Below are experts of layer 7 (counted from 0) of a mixture-of-experts language model. Rows are named router (the router's row for the expert), down (a neuron's output weights, with its number) and show model dimensions 56-111. Each number is 500 + 40 x the weight over its row's rms, rounded and kept within 0 to 999. Numbers have three digits each.
Before each expert's rows: a language model's description of what the expert responds to. This comes from a sample of Wikipedia text that the model never trained on.

# expert 5
What it handles: Gerund -ing forms. Verb -ing endings and whole gerunds, often after for or to, such as playing, making, sitting; also some result words like Won, Promotion.
router:517487506507501543479517457513470521440459532421480520443568440474551533532492501466479579487572527562566517493454508467481508529592468562557442478503537476432489491589
down0:470475579459447500500531564500473547504521506525507501535557550476498480502493435493523523524422477458462463496544506500491507497518520468523521510491491467485513499487
down1:471504532464584491559619525434461540573528520567512522519513517540527525473522439563436533420463458510457449589425540467522457502537484463538543449509473491451502468542
down2:419437494523443530554462522525518407458467431504501444500461446550466401508522504458520534525545483489493574453497457461493564517511437490524490492417515450551518464479
down3:512522525593567503461478444457470607503496536504539579512511491518488498460486524476477468516575516487516526579465500509566563472467487491534553484473474488529509541536
down4:510511461455397547472471582498354464495471497492483488498507536471564467514504417503536520471420554514498450550495525518513489511488498591547544504512471472482519579588
down5:501484463522505498478483550500460462540520442521476479513436448524509550485466427477541428494523489516502519519436547506472429446490485520475485571467454480564469467473
down6:424470519475469472432508442460473504510523445499523542491498510512427505447620568483547488548474470476494549523493480479430466453433509545437497516520436518494520479553
down7:531453443582549483496517480534507511514523566481511553468502447520470462506456558480471469525515499495468582540504523501484565508469569479503569531533492451501552540506
down8:554498460513473506542442528515562464513517495523478483426496522437479474471483417512483499428488448516488547559474482543434436545495537527492527577440552506527506495476
down9:515469497517485474485541507472492475467493510526475455467467491501573521493490483537529521475505488512514415492524558485491571476483521472531480524476410520422553530478
down10:463495477469497553493489448484500479499476434536564462513495475512512451448586467492482477481578527462469527488514484456489515537543450522524503529487496440433456501532
down11:503513509424524435505510537504508552492546426474474478512484482428527564488537549510562401491510506480453434518466517444454508489512472498510520529460510547452502576512
down12:530562528497485512505516483433511424386520531505520498543494477563570554515451485461456549476539565544511500553470519586456511526531514478503491449531568556520523527463
down13:512544433523550413538559512430449498512544488520537462444497576504468465512457568489446498425551565553536558491534478528495583490522549456460544502549514451427520522503
down14:398446551515491473440543481502496502410494418488463440515430424516571530481481489505585458494527513498447490457469448485398529531459442545520517544430423520479487488501
down15:509547418519535498490537495556535514508472506493528548476541478518509496555467557527508528528459472537582543565497545505506540434532486494516494470511499487490541522550
down16:508535556507483493550567533508503506490516505507573512481444503482496485518476480469520516449388461466476529478480449537520501496549511481496504521483546463510432423442
down17:441455501509477494526421406509449450477501474549460534442480484578521534557523527488525422494524463532500484411417509489410502528451456493436555448518564465526469520449
down18:595434466477485511492523461547427531515486412568471551463416529566499495524539504476500462484466472519495458432446466584535521543507468512452523522497470547550425511506
down19:544527472485565562552506507474546440500420534518497464470440551484515519443540502433520567450487439542482512397561545472459523549551433531472450502496525417494565466471
down20:468490460487481566522500539488503469512527529479434544461550491528499449521497585417475438534520455484503559550508526535491461505499483445538479512524544458549550497504
down21:436528514583555578529419555486488507469457511518558540490503489477525485509462446498501535513548458449554554478501498491481523514452433477467506517545518439520461557489
down22:563507530533466532429508519519492534449506511589491495484422514517471547469491483520503442520592500586617516578474451446488520539465450504479423422405532534496577455507
down23:523517455514471537444477538499530470525470489514472514503419535474491431483506512609504478506491496510477508537545518549365540472512490585476498537525455451442507469530
down24:572472514530502528477508538518539450503508569577527503465496551488531487512519518464481556502533561526506493519573506549557477515511474527484498478526603513478520512511
down25:514514473473539513514472560462530489513546474502511555465486477585502520584526479520569463584510460554472530536505587545512530509473444480571498481514448446527539455488
down26:483415562472489508467527547446539553443650391495543503543507462525507525467484438491487484494437494485464492473530470465436502506503466465526545454485540512560469490452
down27:486531452496531458482567435544600495476452421523471523522526455483436508515473498545524482531502461524420500550507480489496482504546442547459466458507518513552501444340
down28:498529447560547467562514525466472511567466533587531496509516463542565449435495435442469477509556404480451474446498493439503486501481520474481466551501473543502501522545
down29:483523523456517601456452503458551516441431525526572541480519493470496536519537464468519499461559500539456487489471536475513470566490542532477508499475504440491513427470
down30:480557478533555525534517506571500423551485437518504519499571545491429428504464479508463446430522451423508416563543514466472501542530504467458526495523476503601521462490
down31:476448491461433475480477574508518527557505459456404507551434549537526513425553494554500466499512509473487492488465476525447553474533558491433495461470460482531454528470
down32:461569534473462439513545522374491523517513460505532475531500515515463569503509580390447511480529475524502462510443530519456508491457484496465422515471504484435478524484
down33:495533487504493474447469511544471507509465583519501527500473507492435547470526443511619526477536538469588473529448455535517428514470468442472438481483470481465518518522
down34:428530547511520550523444528499450466454483470565472458461513530397485530514469525576542516542546456557477501556443514497483491503525499542506437525518514614445515543498
down35:483469526513419501524473521521513423450578504492514535478548482502541485553494491462513473504422528520578513303518431483480462456539543516476537549565518489480439523458
down36:494513519487464468519485504516515471530537501471497501507529515467476540471526475540531433542501418518513431484494547510602546500474486479461559489442494533525479499493
down37:513490584491507509472514639518504486474491506432500567445451481499509526498451469550480521487522525521565531562548468493519445523450539466531529513502507457493522563528
down38:528543490497568475491540493513486465500480471551440543521597467505521529478470537505560488489485504525508512471515531488558411511522520511442479539484556523499471461531
down39:508512545472539484520504461501512495461437511511487441479532470523455484514517391535558555470542496547544511480499485571505555472496523479420445484522490540453576539480
down40:463532571512516525523480517525551476445588614565526547514515511464508490505526527526491537531381550492537530496497475538541512500577510515448598536469504495506525539550
down41:544449449525441512542572523525471533510550519491522483431486492502551387498521513475470458495441506512486544519498499477545572481416507398519475550546517507517481487483
down42:449446512548528507465507499494534518440485544508542526585550449557488466537504511526505500536458502464474553464566460577511575480421530476517517425577534545518487506431
down43:524497476468466465506527496426528470467355510488591492475496577553513494535532495467488495478512403455470514514541498495508466456508516496465578507568462518542534510544
down44:413532475495541519484545484542540503571492485508456551456430517494466509492531526548536545458531495499492547474550576531470465394494508521448516517483465519505513543471
down45:469485458471494504533421494522436454545495472535473464488495523450525449508461522553485547428548582506555550537521509535468544489569538525478507524519447502418547466535
down46:472485430529503457541489436580550458500486539470483506515527521527465473507508538514464442499476495483437554470522475517444469487459517445505553475503502465554474391488
down47:513454499563494535420516493492555561475509595520548537485514445506518478562533530490560442510410513504489531434505497528480571533517475533473547538532561482457468488478
down48:521491458513525493439503485481501463533486462518496501487539562544525426492492518462479450534506502513390541500498464583469506442520445520511508516493487554523556543435
down49:533573491494506499416493514525474524446524607493549521459563499520562520644449484480461508503529569490541489449504544526530555483484486516488480499514492529441479529448
down50:491549513498448492437530459418552495468467479493523498502470547563515510522435518480513439480463485546552532459579494504475499467498535493528517505476490579512541544589
down51:474471541505540514460537469516472466515456512516511441539493513507462475484531524496532488509457477496502580548506410464512505481531450494537526531567387545483459521497
down52:489574489496543489429443433516454519544406493541463607456498467503440495474476490519494505489495516493490499492537571535457431478522453525491452500521518551466523499517
down53:492481510488493506612458508451506497473538541459567537445551504499539498462516563498499515478508522587494483383450504602487548445507515437572492527469470484453538566457
down54:423438501485467444525529519508528485494483469519537477515482591485511531474482479541474522359554473511470459526513541482519443451509547570472562508474463529554509447524
down55:537462466533518500493509596459508510442547486524447417511461480455481438497452511481467513501449534521440525558508444472568483501494515556534460507482483470543502555396
down56:435468466522561528447496507487529462443480488541484460514517470576506471496503440483426434502548456512492485517458452587411449530513504458529560491525515514513475476489
down57:542511482526545492509496489552432543556547537503502531411521485544502473591508535521495453503453508541493526444458499526580466478499521441448464501554487489511448524522
down58:510470543495391462490506524456473500502534480463546529501497482516443556602502532549449455506422462448562409459557493531497496466533434495521544488483454453530516535503
down59:469529531482490459574520523549468558449494548488488510518474477498482597536513496513504421465458475492494454476533474530539495474514493531488528485481438473506519493448
down60:475434544535531476493477519478449545488602478471470497502450493544515469479507523522483485548480534503515461474493521464430541431465522488498480500468468492456366545452
down61:558555566463490597468529485544472480480453486499449518467490476499517565513506517500521485505458532482413471514510558453566486474462522570548436515434461516429529477477
down62:448511462498484518459534543539491437457480522511471516551530467486535511431487450525545510487477506483492473466542494540505508602420467510513479461464549434453450614474
down63:446480527466463479502512480464481546485488565557469464516582529524534500499551548574503436505496511519479449508455487457481508586474445487491507573550466483422502542525
down64:552481456562489510553488514391507421493494472527528445498489611453499463500504540484585467510429530569495497502441505556524522436537503565505445546501440524423547473499
down65:470508460487517511497476429544555470494505513503493507486476501501513569573528500560510486463555434529563427495618569540497541488497508491501475450482501535535575493530
down66:504483496531555512559444519462510555560429552440438547501556586494509493469542545446470465567515382410499473524502518486510475473463484509496411545551505471538531411458
down67:432492526503505507484427472539502499461506615493535524485485585465522542473496556522482493540496489536543457434585477550464511534465436522487422506497485480499559489554
down68:511470447574518495516495507516476451512468560507500502451445540515439435579487496511448509532543572536528533527518479529541540473482515517538466485545539516482561513492
down69:510545427530510522504493489570533450517508541504522505516526479557548456510530539544379403494498525534502488476432497505486490486532540416436496476460527467497490529521
down70:485467495518457451457482467482494432499549465486458535554497413461622486410574498485520443515485507532533458516549529483529446499531474574476528530559436514483527440538
down71:540411431549486489518435484477469450480478498512493473452491485516470435541482440501531458536386507507482538444554474515488513466482525491408486534627564543566496545504
down72:486468543524504455465342481416489521452552478409481473496385455572540501485455489498471474513500467531489501481490483498432497424448526494534530500475493524511448546464
down73:545480519468442491520580521531468395511512549482502480446494475467530477400485529548541383470378442526468565442463524487485502503522448541517535583508500484460507475485
down74:528467543467527547529543522491498422434459453435532505510517551510475476477483520505549502568384594478456552498494456556533475496486506529503543498512531484555442457447
down75:444492535433414451520499558523502508528533459515514493531518493483517563504511453528447471518462483429502425506489469415519535528406497501406468471501494459503508557493
down76:510492560501488586435494521487428567549501414506521497466535520500482543474435491493487473523533535458485430432523475560471504453398493493442498491481408587468439490471
down77:487460456474454555445463482497489484394478521528551481570501485538571541503401449475534454546498516501499488495525488517448569512465473505502528444447528458519458509525
down78:468452529535498422552429529473520503439457571548501608509583459487521554553506478514509503534535537494468524464549443516496537462441544489464481444551545527500519447473
down79:465501524487513501483474477444576499433457569481501510490531489487547500502482500479494442488483545498496570502491502531506447494534462443463529522505471500487490568540
down80:508391445557481459516450509497433474475464477492547463544493463499497548507532519563460497456540490523515572492458485461480503467511500552584517526422428570531557524530
down81:465476477546503413501538538537499515474430541577576489533541573429510519490488460515512480490519436480560488509556520475467520542493475533464528491535422545475497463485
down82:561527499580493516434549532464455484566433440462503523493495489527526540496535518499508485560548431518493528529462504525464474487512518416482524405462479511499462438517
down83:482496481483463515457556472508477477470479498563521497475542617501508551498485530424473419521422498601584515554529488497599487511534520516496479518463484531473574419502
down84:555426523559508550469441517558513436539471522501436502468488474508508387534494469490504515549398524469499501500480462527523513518527525525506499528478541585541502458445
down85:509459486431525488464486546443514607563486500500491533528599498487510570473515468539505544478509555602542444515505449479512492544510531490543433465498494518491561454441
down86:471439511486486490508446531457495490478516470529516471497461408421482474546561486532482562491538507456527495441524553510552538504511477486532530443454550505478558528475
down87:491502495521574552543492530544496430524564554483504547478560552382509504496547540536517513591442509529517571511535534581517500512590499472497528506502496513474477490503
down88:474579453464483475466557534514513499471554418476550507504517472518526554485535519529549465519459541524440446490534520491472515456471466551474512571429499551477385487523
down89:457580468605531493552493570518495485491413508551578516473470513540455501471470534506492492518440408510543556486505532537510480455477541502439468509598562527515512548550
down90:521546546508469502506398435503534576480511506505581460570475517551487560533480467490488547466628485500558495468530540568537527443547539442520530444525475622521588496594
down91:530500470563496568474450444551453463512492548523449500492542415492469494534509489472458554479495512496509525573441484460538506496495536555432535452473495450505454453517
down92:446439537437449522492541500511542415556488506519469483512447477484473460559440514477540536542553456546546509492510500466545593536506450447526513487537470479444542505444
down93:553552424596491482476486514448519489523451606521463519478573509567552415475452505483494478425498534529516523498446498471437536461499507468511537543499548457481527516442
down94:527543552444596466416525547511543512535543564534513528502491543475518497495524531534514456629519483449479442573533501495495429503499515518576536465480420454429537547424
down95:423509588532523493544529577507575529581540418457496434466493503516470486485446463500494541497503547528447546426456488471539546482493468486427451556488474470431550497497
down96:527515471525488529508523478569532479559542458489497442432504519498495522545527484550558522474474523510475535517508481500484530483517452522521557479434502485562526435503
down97:516528438586507494489504498484502492572488519495445538453515460521424411566529481558524493515415492484505587462488440471500447516490512504454528539587558550568480558469
down98:540561546538488528484400459577420457492557531514503500504500472432508545481465488492510530500540558539505434554558528519469446529598488501521467478480478565470502517569
down99:526500514442417483481506521443494425457494558528509497449523476513518534531412546452443513504519559542490501589553480470592540553488467523525444504492529470460454486452
down100:446451524494528464449535513458515565532547450531546495517454513551482548405500499471472465482480563537524417519371562560560547458470546496525524531502546478518506527477
down101:548469476500498432426522519508607490427485528511503492470532455451553508448484484515459450510506522531463551556511459477466456512513469475481558537497469438417486544524
down102:521556532474484493485394493463410513425531508484558499576487540509502496482463450498481563493579481516499467500564494524532461490535468545514558495468456519513550514581
down103:518515526496484447457464424503549463504501480504557587522453501572487500448455479517514488514498452509564478509472538528498536439526492552530506442428530545544542552620
down104:473524473514464462472560481390500497528418470495546445516461510456495558502514535444459447515527501478544492473486466482522551495422599520441487508494511439476493492448
down105:509500552516537428534526554480470506514442494500517517576498551439487492501528493538499519543480547485456533456613496557531532493546558517504464541543546483391434555523
down106:526495429532474515456511554521535410481471547486535455501445530442481522499447521473416459601504492451510493500498446505598563481522534539479505550516434530470475508491
down107:564571476502445477559500516497521501542509505501520486494497481427505496541449491494482537521452521442490525434484525496483508454539481525496529577473525540559445541488
down108:487515537585542457442517446502520476473548435433473513465524483505498467458473575470509491493449509528468583502479509490499499475469491557468460475424436435478487530539
down109:517451510553529534495492493480507479458492493486557469490491480554514496547495536481565529584494452534512513393550565491449561476522519445472525514502545536520476518445
down110:528445538601534565528539582539466503567575501497484523467523487525504431505576484519455527504485542520509484512537515526582472562508483515513503479536510495505478453498
down111:485564488545410463539561523474518499493460561473550402464442531531523504541399519360496454541524473512494504526566490456582480514507443479464471494475508510483511560557
down112:418464516534559561536528563476584513411574561451501434511507453541508421478475468438476541450459473516500546432497465537517526474544510426476529462503509489534472557505